config = dict(
    n_experts=16,
    tie_word_embeddings='early',
    optimizer='muon',
    learning_rate=0.011,
)
Below are experts of layer 6 (counted from 0) of a mixture-of-experts language model. Rows are named router (the router's row for the expert), down (a neuron's output weights, with its number) and show model dimensions 0-191. Each number is 500 + 50 x the weight over its row's rms, rounded and kept within 0 to 999. Numbers have three digits each.
Before each expert's rows: a language model's description of what the expert responds to. This comes from a sample of Wikipedia text that the model never trained on.

# expert 13
Inner pieces of longer words (Term-in-ator, Call-ic-arpa, quant-ization), common first names like John and William, and Preceding in station tables.
router:489522502531522445450519571449402515546563523483540450499553550454446562515569412397462421422465626480427524460420455496517505414471497448472482556442508404472523534419548587498531458520566551493477515512415387439532518553480456572514490487482597496520512560428485493452522569500455493479432489574573556470463575551477544530530528485442491530543536512351477492542496488543429466483498437475424465537583466446471525518431562398638527576492496522509414469477572422561565452538471517502498560523480483535401491493468482484561439553528528512567502524427568463582512496508544493539
down0:457446421528502528407520417525440605406519527441521552407566474516505492467507545402449479504415591443488456468557531545444495582504482516541490455534538604452535555485533515540472533494528533432428551474470501515520513437425531467496497452464539539421505517520438593460474440478480451465567466439529520457522496472539454531486549556553483492669557423471527451579556552503492502517603486387605527582473468543548578532411470581448371581532482492501485454584409525566518486451537493500479427572508495519484470452437552505524516404524460519592500467492513503470477531468530542534
down1:448438416457587482568476468595517546522476479534487540545561511397491526572471490509465459501546551549535503455496471544531444550485545483464497560499518508494506502508500506484491515521404584491532490520377502440533574471464502446466544504548489510499495466579505490540517546572502558470545533490498464468540433500448529480530545532531489538416482504573495417468501522431404585495507529522475483408606594444489509592489554487446536485382503583496586518471486452449571457370453517536488497474551502484499556577400532556527523471536514513545440322462576535460424365479573463363
down2:421561491558598457498493459482435431489592441516518472522544524526471604474513572491575459508535485523577497488566432455496490462557524467508466388440463515531511578565456459541431595432567542469483502583471460545454425513569435518560408463440503584444569588511484533435465523537407510535531442445495552424480543488532532541434540534528535465520446424554544521502485485439641456498463458451487488480428512480554514541501452528461507516509583499513522499406507485491526505481459553529372621548611507500475577540531480491474505446447569605453471473457550516463524390482452464423
down3:504428505443512526482489523513511559528551520394477546535428441518402546471561520496537480487591507516434552484414452528450447653517581453671576531487500555490504487528522478584515546529449422546547516557466451520517415527482403515454567471534457506510493479462487465516500475537381595473527580421483432498506528445493471504550609454404538438454474435569549465430538454462485551456469514537507448485426577516472466490525472472498439481546590448486498448511506471476491540556464585413507481441544593527520559493526345484447429532512467543522515512542587478481546516588512493522
down4:526514561453558454574449461529507552508497433490403529555474486524522428550461495449491470504538487450446444473477517532443514426515457477533611412481482581468481557443504500512412494542482542487446566490470620501513431440549479505421545502527561559486517490576528511511503439398555487471486588546465473511494555422506514575444546429527575430538536473458565520471586398577422456452487615529536453394520463462473501383522579469521502512497570387481422527486437512426511559472525611450505526460584542444532540553552511549528500518483528475553360502507473553559446586487545522514
down5:596568485565492492413516490526522455504549510467476491513485494459458521543488525558542487538536447521500510603563499449442437567562505444529424591514531489484468543495446457572559506575550472516484584651484489430470532475506579521546454475364506428545545520524477508416472484437450483434476458399478520529435447448464359496515504534498536464468521399410458576554511572528498453516451470531494607487485437491514594578493440517458491485498501530541625515537607549509427518570439585497450482457511447486457550482523469478426502521488587523427471478471462516517485438593441609468
down6:480545564489494435424541515556502471410527516381474466523568498562445512503457474525538434475512546589474452525523506495569444469523462479479598504521424492469476362475523543496563496400529495556593556576530444415471444491450530467424515376484462486473445487550435532478385499509399588513479552465443467514491464489602484524503506428553558502484550581626508436486483550543439509444599552446467607545406553538510524488520527448486506482520494504459579497442545479494565571567483466542531451437507457420478480523451498512542536523501408535423567552529529558490553593544553472465
down7:532416462521576536475469439540570448387480425504419511425381426506545488583554509614482537496497506504513554542489523426468555517488499565477524429529484449388486501471464527524565472465528495397463493501474447541562534520569460599559578546533540441488453449490477532527504481525450569511499524516546486508500445502449482478497483490490525484522455515454606470520553439491570475485559506443564563514520403454387549461564440505549572500428425445484554512436499511417448492491577456600490505504526395513580371600475544613509449434529542490499585524498469454545539590482542507551
down8:560558592555601489419465434371506416465498480443489446449451507496490589525503471500421479518470488491499468495471503550523485493526483514565525468545504430471576533452560555450438464511435484528531431454526493498471385510384488604521480519558510540472670515510496518534520485504559529501477550567428536422445487480527545458429476409547407570552524442453617545507417501543516506553509509582482522451503451472455401520526549554401458498485516416502542452562469468597528542478480491547431499525504445510477485351484477599520480530524482557483544484566519607527544532538505562511
down9:501493413579510489530501453448500411539490410530539475447443490577504478562435481446576520469498501440512471478546494550500529477595473527530505549461461452460486483511456562402502545461515491406669539564417512511550420521474473524572474510502514468540468455477480461585595414486509435443502480515406576439455433512514510473510497541487547486518524549500603441406562526546526459579504499499485527455583479497481506492542557449593514497543472510565422511505575545563558507604402433564470383419447528423507484513533588561499491566399503473546562518524473411444438595515490481532
down10:456497512475531523484420522542420559584496510507480477546537605443366372431497528453421478508474570531565514477530479490496522488455474446580428511465476483550582468485436510409477431494562524534421536493531457508507424595461554486532624546476519554458538488460471523436502550536435546440600449554505441457534440497534555570530539526542506584533478460563466516503407579563569516470498436568544494463574573494445451636481493548464524531536438552545493496558482461573496474431536492545474464487454485454512547413505399524454490491424547455523497460436425549439444574588448512507
down11:575414450455478509505521541610462505524517552450457532557504536490409475543458570442514485517636556522465528500481473472373439543443451579463563533482432506564544519478524461550543515475520440505565461534563525483518486431540520501605548370496498510548519469485466491511416539466576479544431528504515494475540507490464548496529441515501500541459522474472441491452573437489514458551482543469496571605491452610418421531542471399481461531493608628448413597483518538430527550463575379521529439470579488504599452515378521430494541490544463439450479469516503478508490536456476444517
down12:562508540536423476518494436531507591474483510493510454541473540478491510475510474449526502501465558434516469521490507433589501455553595447445427587436554528510436488494590512350410517493596548525480446474509490572492449453585469528533588513581515568478488501444515476472413542435552435476437547523560466518455557529547494510541482470474442431320452487528470465594560444421538587519532473453563490517542416560458441473449496529460504498452642526523525550550480480584437461501561556516540470521482487616485483486513554531532546509495456491455533419448377543422508528539530458517
down13:489431555540454517601475509426510434555489423522419545517468566470503601515524535452543431428417442511482448531464524504516418505526485439475496451396469456483513484419620477461546465519429501472477512448593497504456422467520454478414411535400476479537448534486563465423428484508534543558505531495601459481528505530519411550501452539462567642536526515488506487418593552601485531492636569483493539509486511635529538430460562544456501488629501515474512507488455527520429555570539483481451474580509504500510490556477491508529427518444480577531568415501508519413502502540540523494
down14:654479540524514546437424519479563544462486474527465438597423566488532482529457527511552439474489593525463523541497472489538535540513601450539507495553414560551535412528531516478414371548556363571478531525520463539488534425488473448425559490531447548550454447503463513479528595512503484536385491617547515516531511499476455489482504453426497552511408531455516412483529542551479536467464532509525413494496465481476459546560460403513466478514434593485486511589485451475411505481503416619501432498531415522534579474556531519592566440552498506432457541453450463534520429488526554501
down15:485579480503577620670454374464535546512520608441529413426538416470496497529388478481505489565525459515534485488515484448560465470461466493493479510522413546555447453514486567465527517494457484538575487554543543418506579492458540500533522489468485487415544455484429559493505510493465480462530518576441556405429592465427517454563484480432476512515608449660497553531554521493489455559495455563537501415514524466492433474521499466453521539495463508424589624451503450579458444544527461454456464497509534411558577543501495434455468496551460502484451525567492455545455521504521498570
down16:378539443532523551506530385521454476552470440472516514427544542567525513539522484494385482543469497423531545586466554453554436440529536478477557535500419450540502567491503494556506494470451536674503502529458611474423472517521425461452441539473499462519533509516586531454590584532553569519485407470514441431507542550542520460437500627459510489548481558461537564469506558517543462526567523393509484501433412489455520511491481584455572541499461466420491484509460440574525490422484579490448585512500544435463564559440395534492514586512490486424506378487510479527519464526465514472
down17:542500555423490464550565518528493425545579459517594546475424513481486494493449499440553516541505435506530408537427456586469463527445429494495612446521474411533406485576526528462462480487515438527525433506486538502477443545616584507514426476468439517471529453429456475530576442559557528433431473419490506490494485574545451531557440508573560450524584559450559559432534513558451535486533410534483515493493515522509409536526473429565473503509467467540468489479460441418491506428504415565607471443534524474481489514461558431564471587468624435470532557605507469526573451465597556554
down18:399470416552550533484536450468528428546487428574513486541556453569497549557538439551512480553500448519453497428503518549537476528430510462511501509512494536548537443511422432514487566485508475521440544513563535588474425489507462435485482451539527527486383457561460508524510509534459426458561375562484580514423506403589449430496542513459436439435530430516537500501449544528523499408549531467527541412474600435527451536517470546487535527509555522567476529516604621552521485525426412604539393445504415433518640465564500586463468492495426581498532539454485544473506498497488533534
down19:541521501494481575525453594592495484489410512528478535490456477520411474463457693433538511497528469569487480449504569426482505497475525474487493601520501512510458623458553546601504580524508477490500424468532452463504539418443514517534458490467495464480614472516491521461419482429502540493558492417419451480507552537503485415562539495511579495526426533555582514511472493518464466507460404431497534535549461528471483494509423498427460503489470510507632496522554475488456565528476478565487594416476408588522472376479500543565490541435473527380580497568472553574440561480423481528
down20:534482577472419474546495506531465533492498605519495557516443468546489482435411505453446504400547600460481426558637483499512564562539564487466472526517441486453536535535610434578528496486496455564533500438460494512495480604574573520468491501405509476499536482522402449573542482441426494459422551557505514463594488482428560514457432481491612387513482458486546536488496565563604514447546437544513549492480545486498497394532537543508496515482490517522471508452492408417567493441473471457519423475538533450521503483480550556520557449435501456440546573443398447463555441633540466514
down21:526608456509500600591611420517471492466422502607550400540495492490537401564489446588533465429456487531492424467487455517452507442455490526534569550460505564431525460386457441422484446569502542537495495487550541498511445470545553442515465557506490542527509468573432501425555596515452516459596426484477516536439584516503480506449554519533455567532514535530421449402535499555520491594461496475502504547414452528447525628515523443552417497470503475543526527503536484500503546511462456415562458555553410565532534447497409536569444407494503549466491518440527528417477556480458562515
down22:529428561531574336449415522475558496414419464507525500452544528552503499508466462456568520474433552431527479499491550473474530468459429456531492520543484369507603536607447528486538462493527536455521487357478532489487410490464493557502495533428483550436512496484475483582538470452508486508502555451517525478460428477446642509530422461530491489471388473412506432508569582557561550537501474585577535614475592634467456470455545479520518525439511529476550456443468617555431495440481535550557526514509467581505476586516486458455455534523480523483461492514563506510517557513525518512
down23:512497492548519553465578431364489510408571396528525511504499520583491476404490488524507545510508454550461509517549574486494589477545596538463543537532427498493473559511527484520497530501467503532482504456502415454534479452399460517470481503496523486623419537563509513482599546464467506432535513520516492584447441491448511472551577455518650490473425506509565508456452484523483439510471545411436522487467596540536503425445475492475454507451472478572479461553527652567437581611483434457562544516481367432537513516565494419522499539547430429503445403507431497481535549512473488561
down24:507564488382507524506393436435582520504580456506476587561528516491452442481390610530502562445432512502504483499473540605503466391505569543522534523391454466482509541550448528497438450542538482502480481520502396553548475493497532534512474526472535437453548485466584577536607484574513561511566535501521412441537548495476422439553432539458478521548517492512445466458522408485471506480606570519486520525450413544455483447487531439429482500505419451525582487413498455511446578447436562392423559496526524528490465517477554552505426551588505514513450511522538473554492548581438553594
down25:355552408500499424570434571442565481519472546502500439473521472522431564599445519529465504491485614508464485515527529463531610462413407531532464523553478542552526539512462520491434485492513446564457431476566568493490569421518676434541557443524566456500549473443475482427445493493550520577496478539502567514526502552504497429485496453524541464413593461519361504436484482509523494487554498517512435437536505430512477594522533347520558478451525485453534578445425508533525503477535555518527499414433552517561501508530560441564567475463447532496488480523558547454430527472477517487
down26:421478486407540587536493583525405498523546450462485441530484472541551501511451396462444537608520480576490545542534569459430475542474523450535492576639492507495490439607520552598532427452439535455477508501443496460521526517420495545424512461398493537461451553469547455473471505495491546491578562454438525500540507545426431498652443505529409407484580528542445562499519493511458501493482519515481532538503457446440521407497539568472612480443489477527543571510406476511504553436434540531500533490454476459492528490448637478508585505468414549460595559529520455477488485565507453487
down27:475492526605595517527343541494576435521508462566461479466383508523482508518470417584464582520592436517526540445508539534560437449573453408458555529456398434458529506510509443561569554599475484473425489440508520489575495467462538519503441431491506465532585525507559504513546522528518491535520476397483475533518474494506529485442442480505457413586522527540469611471505538512542488352528400442543527504415449510508389571520426451604543547559481481465453504503545573480519482454544460451480419481504497483477530445527574467542497480616465534554533546485567519534503460451485508517
down28:532461493536416505475524478487473539540487468503534420491463496512513493445424533588498554460592497556479481477492536525472408491536476544471548466522518571599624498453475473538490470500483452550585528470492548528501475521396629515535539513431489503508600554520434526505395566518408538446352543472501452473528475522506539455394546494497656541517494505514518467585501389531477444438450545469416496532573426481535441481522512520417522465574384586601465449531501496414494500523520405469564506470474468515495502554426473492509474479450517533508475585618580540526446513487534447487
down29:422511494460394476628413420417422504481480501477453505523512608449529497419439473604545463465495479508546545570435336476488455464540513487522584555507438483505518513548493522413487414542602534578477454472499500590457515486479544447492537398499548547530539516480554481445498601504469440560417419444471591596463524503475517517530504568509538425481461437470492560490521509497501512537469532456552524608466508480511473507608536452489454586547542525439591547564454520545589585443496513457498464425532501452439540506466432516567542506498430509542507535465494479541426525524527494438
down30:558551585420493500456485448489445557446497567448488481483465520506478453550469516471400384489431504475481498455442505631427615479556521549551604485501454507483477613528482432476544426557585503502521506429507518502457563555560452483487554587475435515542488476449455438497577462493461523506593495511578505501617505559523487544427461504489520553466530498406454501478506566473437566580508537482495510424575560488467462483540547475570475523505503550479534566511475507541594521467500523515477407556596458442389411476537512525456497538451517382497481477466513441416464447410593588484
down31:410487533499465530477467380534597491497464541534493563519439538451467525501388505521444510602504502450517556559416488462466477471513513519542534566549382431535451509549504429559426431566518465594542480295494490513529472532517479478460484510438446501496535463529531569480555569488545549408550488489548541470536465585363387465454507495485557486540520458475473496537495478518481418481543569381532505491469489467566457522603490512515608454478570483569618482508551554439553573456512513438484500478499516456470495501490543465445594478431550504603522527526537490489494505471557476483
down32:390592519472449527465458553490489450484539511509570577477486570509555514450545436601455534642458479427440528571528491580450466513613514499469500510551427385486535479514444561459439445437530509527490525398578543582509528450519455558508443456483470554564479531502519465526497438458482572533582555437480392505494490503481418469532621510499462512445495478568461528360448528472527493565534577454433489526462472464517480438527502507518511543437561435500462503466571557482582466501504522435468549504572518537462532501514564453489562575559434471507448558447413530417568451507438561440
down33:450502374476473429539474459375655417543502448496433531491558485545454547493541508526520562481589535504553526506544407525515542513521515507478509461508454462431470408455569555456508479421499391494439500499472556546472539616541539454516491444481497546444537450514546477542499511475500547456611492346391472506516518463500523500427465453428479573528512554534540567550499471556573573510443530494553520427557548513534458523507544471502527495455455537592431392490489562403531437551473585585447503535437524476520448469456559541465492532463520461473540518435508521509511567547410549567
down34:491459597489554608493426515522467589498463548459442503567568476521451471464463522489515498502487528558512499576487517508467444581492511491568410509449515520581543475396566477468426450534557539572553463497549556398504551482483567441466597520450417469548459540471544523487577481447443397511534516532476494512530455517425502581512467528461505509521459528546474524391420449414472473435433522452528571519490463512478534498387577418482546507510505474416504601583500631569548445441505613499450521502471452510527479475363472529515455512500425509462497435543563551554533423519478575553
down35:520464545506589471444442413414540506524543397509402455526498540499518529509496434482513498485576473537501533564438544472523487397582477488454454432490530439599438480542476525571532473391560496520524528482482487536606560435598504524543561532487525518574561524446522509442447556562424511586527444467446558401487486501445556580469512518504379483459449438493563585525430524467578514546494496596499513440549454500506530497529480590501555467499558480411551577405506505490495479453476556506454537399534537490516501625474493393466517550408525422449497490560532489543501521418470453443
down36:545428504469457418495532468468491571449409452467493496447444524495427487558540623591458559573452520511475643556527475589539469518555454552437430521505615466475578540498574435469523478506484484503446510489452495427433524512532576410523467509511581468504494498473581413504427464562431515531606452484568479452434473501526485465511522571472412452542541599536522531503491410422520587539508463529522544553600432509451553498493576464518453491456481489415480567591479411449481486522529542517513501445519576435445500440471433572533502467437577446539449488538454469521589497488455505549
down37:579560410502518557501488467520420485392463578526452504552433543454562516508525504466508590488512470485588440494511441459442462522488495482532403490537539512578473561436451503470512567581492518519563464484474523502493424508432501507457530514519467436620521394475515495531581514555427471502536493483512539487560466379442419449483436575485430522515521549607432598506503534533479455519437439494543527543571622564526572495480579455440569431564460467476459515419494505484533406516477510394534504520578413507624524484423446467470440499517523498519431541474560565430518535547555565465
down38:517452451572498459594511434456617446431535539513499474512532457487440418515572564372475456542503520573432593441535434548510445487506573521551418455520550490528520549518435540521531462525535474435576556558463525504524549463489541504577477425480476492530537541498466583530571465523579541520482486351442520495497519503533442489444411477517551503495482532487484537505536463364669512500479482456533500463507478497510513504487553475456509442528531416453497534471454567600505432542567436526510378490482569469582433581494518447477461524467454611493558450452559510529462508423496408482
down39:394469413498543355446536402505481464523553533454470557560506452415527495466462577493532510475539473401581501467572528540487517529445516505573558402501544550476513559638485525511521536459612502512439544515486437470565412522548541525473547479478550579360474558494487408432595558484503514486490515421439523503591529468397494480599537508554498523581504468600540456419487444487547564473482495525414545526454522509418461510543586476511493509460479506451490457454429409480488481515490518511455459456537496561542496504604499482453525462518468542530553545555482544459481554535499400449
down40:493561393517453574444539484434422450504512474497415482543517466539515526518501516526509497464476542494514493483461468534541463431351494543589469537594534452507496609515469519542559527426474527408520456459551436518489502560601494486512393607505598494491593451468567562469498499540510509595563422516522493608471456553481574501470439551466507478522429455551507460384507468442410467569486475474449517492455451450505560438513537480539396454639443503453510545547600522568480596504503522554412494413488552541484483545523426507515576503439455481436512462476492463524513492526520486582
down41:560595536609378487517485410506583476470517576452541466503544525472567510493544414487610519437525460504512484388459582472494518480473397582401420602540533501479508419515528442457542507425467549558481558632526534535509524495549474494589546540491444536512487493506448478433475496567549496417493504461501505537588459511561469481550510474471426501421566542517537532472536477467475517416517423526506448503372556482585477514533515503463542457419566535486506465563473515507499527537608509406554423415407535475528526440521521460474428473545480488546542432576510510495417486531436514458
down42:496521558450534612411402578570572458513545376514441463482478541493609491586432538541526414555506597451470508462490482549481452443438532461513552439515653451491487450443477511535485466456522531479493390509514447416466521488429505546539485500523443448495449423414439414590542421530529397509520495533496454554490464390479596464508594485505485444546549560573497466479483529546461485556498455434538481448484552497588496476530517446451475474481514493424567571468574543461542497517507456561461543480501570529494457529540575522532449446550555586485474489524588436541540475507546545519
down43:557449565514606508443543465510482601472524529440500547561452490549504463550516612475477587515548484388542515545482525585532553365520555488555465453446520534536534427556451588550509527455499515533526475509485552462503556564452549486554572551529561545512509450563420512429458501493540465519484532451510608548461476447463510472472468486435491438465513468648447514517489384480608446477514547517533467503567484569435502566501520515517491440445490435502604446564591537507513471402521515469451517457524434475463463450439433422439438488560456489436424419476485460562484494517524450385
down44:560519417468480546548453513508460531473574557447502562507574476522467499527516507499409589483526536516505533423475456454510424489496594489472521446512556506505568485488498522574555460527483376475388507508562489411473521514459470461450590573466466523546542495494462511419461536556516543486454488525386512509551589554475472515456417518475453418496525534659461600497460581493523517492534482576464446460516570471550481515501460498581456424568452550509511486478444448525523540513525459529547574490528409535522511455529521471563422515524353307499530426508536524520551479503518548384
down45:426581526464506553481583368537523470410434457542599556457493534590390430511505492569458482500520569489546607591452543463489564494549545501475503492529502558520546549530505534468495459514543404440544528453506498435565546461513509516481524457445498486506551527418496513469559486455600479531577506454560504501507530490449480566488440530445479535556345473429504509515533423533479478581508423546496532502484443455490504463525532465451539528510456463512575492527447464464412444555543587477500441532368519481410428473405526529547451463548582449500470653572569523435508481445474520508
down46:544507549528541490506462512558484466438584520451509438500477543516493501558485465527605553493545596468418432557437486530408548427467365463409501517494542518538490532483523483498383556492497504594578499460527565482459505493607479525460482500461567484491458451453454492490498516464465423615497483512461459398485472437521538466577555422483594441565527482538425462467478497490587552564485591583504521475461454480528556530512524526412491557501522508441466550493446490555426494424565670449396486458473487475535473403503568487491493491523402539511518539559528572508491402532503591534
down47:470448506566490508638461430463687372571485582421473483515584542493512494527435454466531478500424523474520521474489425563538457516475478475529452449548496472488525503458549504465516452559451546491483486560456532553496446441577457463481540516517401488587479390526427470506460604475528510537543496441536489516546547570531510514454491547486439568606607506492522471483502585470479464469525384611538422465423498517542539552485567398533462560595471530534540572479493503461479543516548485498411585542461484473500438480439498516396539465541535485492506516489497490457469431410457523548
down48:324449397463596528485594412386611490491483514519533475549515516496485542489465495525540543559499445495540528462454437548581491515451559490579527502460517514475488519474519462477561479376533510502522497502449463546603483486462597547515554471445354525517418595569415544505430483517451610431568395437467458500409540523434512508541497532492449513510530481524510519449496555518487497505497550416481553592478483455486481495534573425485600502491515523512530405453517543503532508522453560559546506468456500496476467565463471427510559463540488456515577523642482503502527508528427450460
down49:619493603496473488492544459413540485496419517464502487487532543440487592471430436529467505483439510543439501497477530440591561516518486415477493514491565480506473530468574501509451493484620485427545464474469421478555557630462533575554486473486522512470522491551542483403494470501554422470570444472453508607476526571619472494457552446575600613469460496565465557452531507419506506433468382525563476494512500557461421452537484528582528517546468534539390517468515487562508455568531496447446481455518551504520458558424466472502582492508489408518527433447460550375500482517438534583
down50:489508509527503505467479508566481601513542471528462534547434431490514523551430578450469405478484542555522612519481503551512535545443478445529479395497539482457513460489442438512550539526482476427454521486514501415585517436480529374543540338599435472543489517414472493532466562484506428437519505587599400509484430408512527489490513520513492531476442491527501549499566514406506600422496542454483520620600507531531527529496509431522474535433481510527525548466440567399506372543557531541464517522504453419509512494458509553482575494415492536465575545552579493506504498528587406537
down51:577584489531507465495555318448479538545562425547515550528536426502421517471513543529403526472517404435508447477453483531520522448556503473457433512512519505427388466430490450524533543437484497495517476543485510403502483487462465496482526402565509496472535532573672476505510548513539644467532453456474596578536552469528426468490539474484443518494499487660476557574448455484472528549571490473494475528562461452475539564587421498464429485556460436446513477450550495454509461514528505534520596518547534535445471521480547534467446531468483475469456451573517556605480429575515524506
down52:562544524496518438529537444485444521509485588535445509408569454434475438457439528507557486485468502548500484510491372471562492476433489471443494503561487591557447449573463491519382425479469539551513480499477483491544556508518615405342485499473411553514474458480448526548485495562494584476468562515517476477641467433463478478553525516514481540495605455475454565485506565570435522483463510582500516523615515599455563527485553496482359514624526440522579554519455481501539459493502479544522524519507518481440478479524450443498467498504576515450478470525514537397477624539467412543
down53:518473540472533590504498480486515522517592464426472561443574532564537514527450433435468388500474514541536456476519502518550532566489435537514547441596420558566423490565564517432578586477564514448587526523496473521589502406520515438467463555538472584477566570541501483527534470472513615445554467496496573503380464334516531496564506525483520539485382423427453538537479439512571488542476492484511448564481452584536491532516444436545471509459413553434460553436480445484513499557500552439464460405517515414484444513561434527492564535504528487506463519509493573395459496431448493513
down54:500551543441527489417444530473456495530514465460478586510466373423503516501408498474546524508428539527548492429536517461463566482479530455556514540476514501434458394510516515463523451435468472538504505385547451594475531503545532530543579462492513553553558482512583448558545568480448491459386534538553435439540513445584475545521498560503552523524520402527555520505425440546482565511524488560500405443524475497465497498381524496502555551468451584571604514518554493382428538505575476476506474542545550435529468477533380539470483480520423531484495523594565535525597372539549421425
down55:479522543442479460589518523476550457576501411539488487497492474546489386643557400469474449531532540461472432472489571452486552431577587542476520434584554548494461468532553564547449533453527513534486479555505490488500555544515512471508553624577527528490543479447471536460528483484498513531541540430559516419539505561458392464533485534386561424521530474537453546420462482517583469472574529529520514406443474503462492443464562441468511390611541483442479465440540491465509485494560495399501439485543455433500509566409553480507462521490514480519555412431596477520536440383575569520
down56:571496549483557546522512461448512564518481477461504543522452450604474510517533527395479487459457545473567466590448503488475423525492531499600553466559516513501518512511467437530506443559491413476424434567484545560490390513420479564502508545482545570482485466499407535585530463528589525517474500498382465496469587517344404511493564411498495581472594435502490484582531446458474398441507480540524608559517582426584474466546518453538437412478390566557508546488437511548483488440523442522447490510560581507530502562502470515452522574433526521447419549538507523510450483478527433532
down57:404545471504489538566398350441459464545461569499536519438521516491452444451523496573523485536542420494462554505497488596435400418561458486427515491488602539476443457444423473377534547522564516487480523527485567510557512516599450606524511506515461565434458469528579431449501447465457505464441481545479499510437585569488537548512516522445499557598455510534581495455494478404515502502518460399502516565492422379469580527463424577467502499448501555486497502509533510500537488507574494494576558484445520502495466450445516542496608533592465506595555581536483551440548428514489517517
down58:429528546519472528517434440406523457504535479516342394606355474509424494540500495457500497501523482459494569548557429560468566524491448515561467561518501400539491581564568462529504556470447454526487430536424546600476479462475571511442540572491433432547414482422495544439527521472535518455464548572503552578534468568497510463575407564427445480545464571520517495500487600471370460486501540534466580473595523487551516473519519526493525489524463404507499438539469486496499519472571554494528544515544539495398551578535445468513500525579515487412483429543534560486494534479462502423
down59:448650516549502555447446430532526481459374527541548451416536407477421501504549494490479568476437460550555533514608502550436437470527542527475560523437548566442470406502522528488536520496571506457571508486409405453517507489516507520470507556506424523483543446428450427463557476424523518493490540497419556618500555515495459538518463383559448378500561540520465495525558554495494556465477434525487454445476397603512527443437559469496420522538576478496598519589493494481563467503492454517538621580514554507438515539523469527548504461475487475522562433538554574436472490504482506463
down60:415530476527589482434554443435572517506478477448538508487470438526485536500372551559484480525516526498517521524443466464554505456466537505494543569530437526432468496485419574533490536500459459465487554519527570559523576509498551446574443482429489404522554595468516568520471502588510481447376505402432541444374510509439455507520506657539574526486476488522509506587376518527432512445448586400593514504467516531500561536499440446567512470437460527483561475442478574445526569498490383514516525462481582487467519547415508625511516550481537517559494532473540449498462557481515479428
down61:449492509521515559458386514511651511491431493541371552450561536389522494441519469481521425555525442510591470537509460642523500532513541480607519484559496437541467604551560575521563443499555495491533470465426452526485479486478403505506458486540568455485484421501522406491556483481496491567447540564510639584529533554565480487523507370554483527499543598515355510462577505512520438471448476511545433419482498539521465458469452459506567511517484509520539490480542509492429535415534498437550460461491469437472450519471511532460410466518447572458530434598509476520480515522528495486
down62:606445490515428468526533435603513586517474495512429454574435465429486485575458510534541525510495472407444491524576507533426483602516531436368476532504498487520489516520490435516615518548526582458543525445502596494521533517496559521430505490543494457448447513549482475535504505475499448491465558468458388435562445506528537592504476507566571562511426534455538487480526548422534437522486515460466550512469471543507592485517498427582442471420540581449520620479479509520449526484536503493447468487524568491557401493423511439509572576515566395532499391522383433507530544448528394550
down63:537477454481419437494509518514498526465537483462500518380570532470596534518570453502504448593385483471471544521499577522521543523478489537524483458497533522537477510466584540481486526517555554484484527504446422474503518513568449493456519520523602559436536479428531415511593466515539463545412493344492501440482628446565496469466418477523425402485517522398541509566450475572498498561544519456521539574474472460473479439546551518509445594507580550509530452577421437508534474524443464595482577468485476582429475524509439472535476492505564443651522415522459568490531390476475430491
down64:497454538478418516447427514448543472473512455511530511464465464515544518427496552516464484509432491522572459471531478554489422482449511519491475536452453499560515538478512382540459517431516483529534521509426560453527541471389441536458517451430443533572514522436510370490537446419543543580520489432530474539581515475486547442437440565538510538460540589489409589559471575489622480416482561632596492535507456587517422510557424463499459477463456489486598499400585519566623560511485539469458490470532500471526544585514540508509482515534457445583468462419468517541526457559455578588
down65:553544568501542470509506476438445465487407534522451430560485446589563520488494501549516531653439575563549493440547578559556478546490568448487512548534501466455518494498533546535521474531424595436444450454452623504480428452515586616421398372466460455539522498443528438494551525500432499525530490431519527478481406473471519566503441452519502430558472548524559472483429500383528450513507498436446531531499449596458487533508465496450387471517526533581468503489508477530474467587464518511564565494511452421598486452468529535436514452582529516524522376520496584440525526512537507511
down66:517419559510531534573516509509464484536407524489520414429466521496554528539469542532508484468497508607436465485601553468519569517467591528423478473510543500384527508521482405463495573528504528493537547568506546479542512474475467577518474505484473480471475497475452454550480391440539473489493460469522570499615520454514480641543508480562467507506591530409492459470545472528541477522550429459501412504406556467570514526475519485544429502492467504402380652545416510573514575464523429544490579575454508488538499411606408462434564462483532457488468447405511475419514474535505474578
down67:430460501535435432474543493549588430558441505552409563462575610492526572514530461549521492477492467478581572447493433473526447450525514468452490460564391543549457412457588462484492527445486516532424450473518517516549476455483523552455500513440404497496447502540517537424493509498466543597497486523469485532471500553504385511476522509509437455568472483538578573453495534445445513480427514520516480365535451491507498542474390557524580465482441487558565443536527575445581519510619577502575482575528399594528520527505510525545452480541457421554506385561585503433535444462521577514
down68:503443520467469504559572546505498520485441524524530468561520465522487481434484486496483483508502455534483417478576609457569527453549487513506508552433450463532497403529454632569478476490456470504568585552465455459475543551403476430427492565466499561530515442521575514541478473544542584478517498452593461418420485546542399521508428522506474549500521485518457566485417608502458510459435465494546439510513608531509410446472462499510420447539448673380581528493483500485461531507464444503497476502435553603490513572553492444584455478503612449503468484505405529465608544490501466557
down69:494512579475568464486424494503541554464472540491469596542402562420503511428495541571531523483538539453555503471379491485548485486493502513474424425529527514522470464607474486542643445611444565508562559536526484445540552489556488564476531523493429412480513479434508489419492479444457481523486516354498523447502568511527537503562471428595545459505545531591503445500492538442517423592553540509588484494458451461564580573374499503538460454502508471491485540517512569463491543562527468522552482511458523503439449515435497431540526386401385553425526461583509512507456453462521533445
down70:537510546454404435510440519549537539511484488540425499354532574460515578578549474542473555542579464522445573448461502435505469513531453436499425552472473479398573547438685558451442468463514443601536400506491513494461517522508461452433478533513484573461531511525434496513541511454493502518479495582589472473530511582484526551450490506550513552460526502559579552601457437557500504457564521564502560483426505555488477462589489516445457526491553375493498554492401593514507476475507435443506443462458485477497545410438461498558524463518465495476471476497520498575441640504452510436
down71:526485518389442527525509500518489530485506546499608526477535508486493560411470498562515587389467537608483533544481365412464474477498505479612563527545477496594453518448507539551446408366529493462461523423598500432515472504499584528577449446554598519547475473435491536508445476517438500458470473508475460457616463506530642618467480452456484467446554483481550453484553464441540473460506571553488553473558523462505586514433503518564582480509486497571428470531468473511489488559451390495437576478484533559555464464513451476424537512550502440578478500515530511455473520461539517423
down72:534554639449525517462474438445534572554460465473529464538454516511456520583409494496487457516496414465546476556463575510481476426493465450519485532531482484469420521466498545439502494493527529574468414454545541488441500628538506515456521589478509547436618473536535532488429544541465482555459546454506617593431467481467476562508463538459452543499523476447502516474479433443575470487488613424514432455509380457419485523536530528461559504465537559514512604542435463485426469426543617440415604485577505416569539534517515479525498521428526484616507539554463474507577429487441489467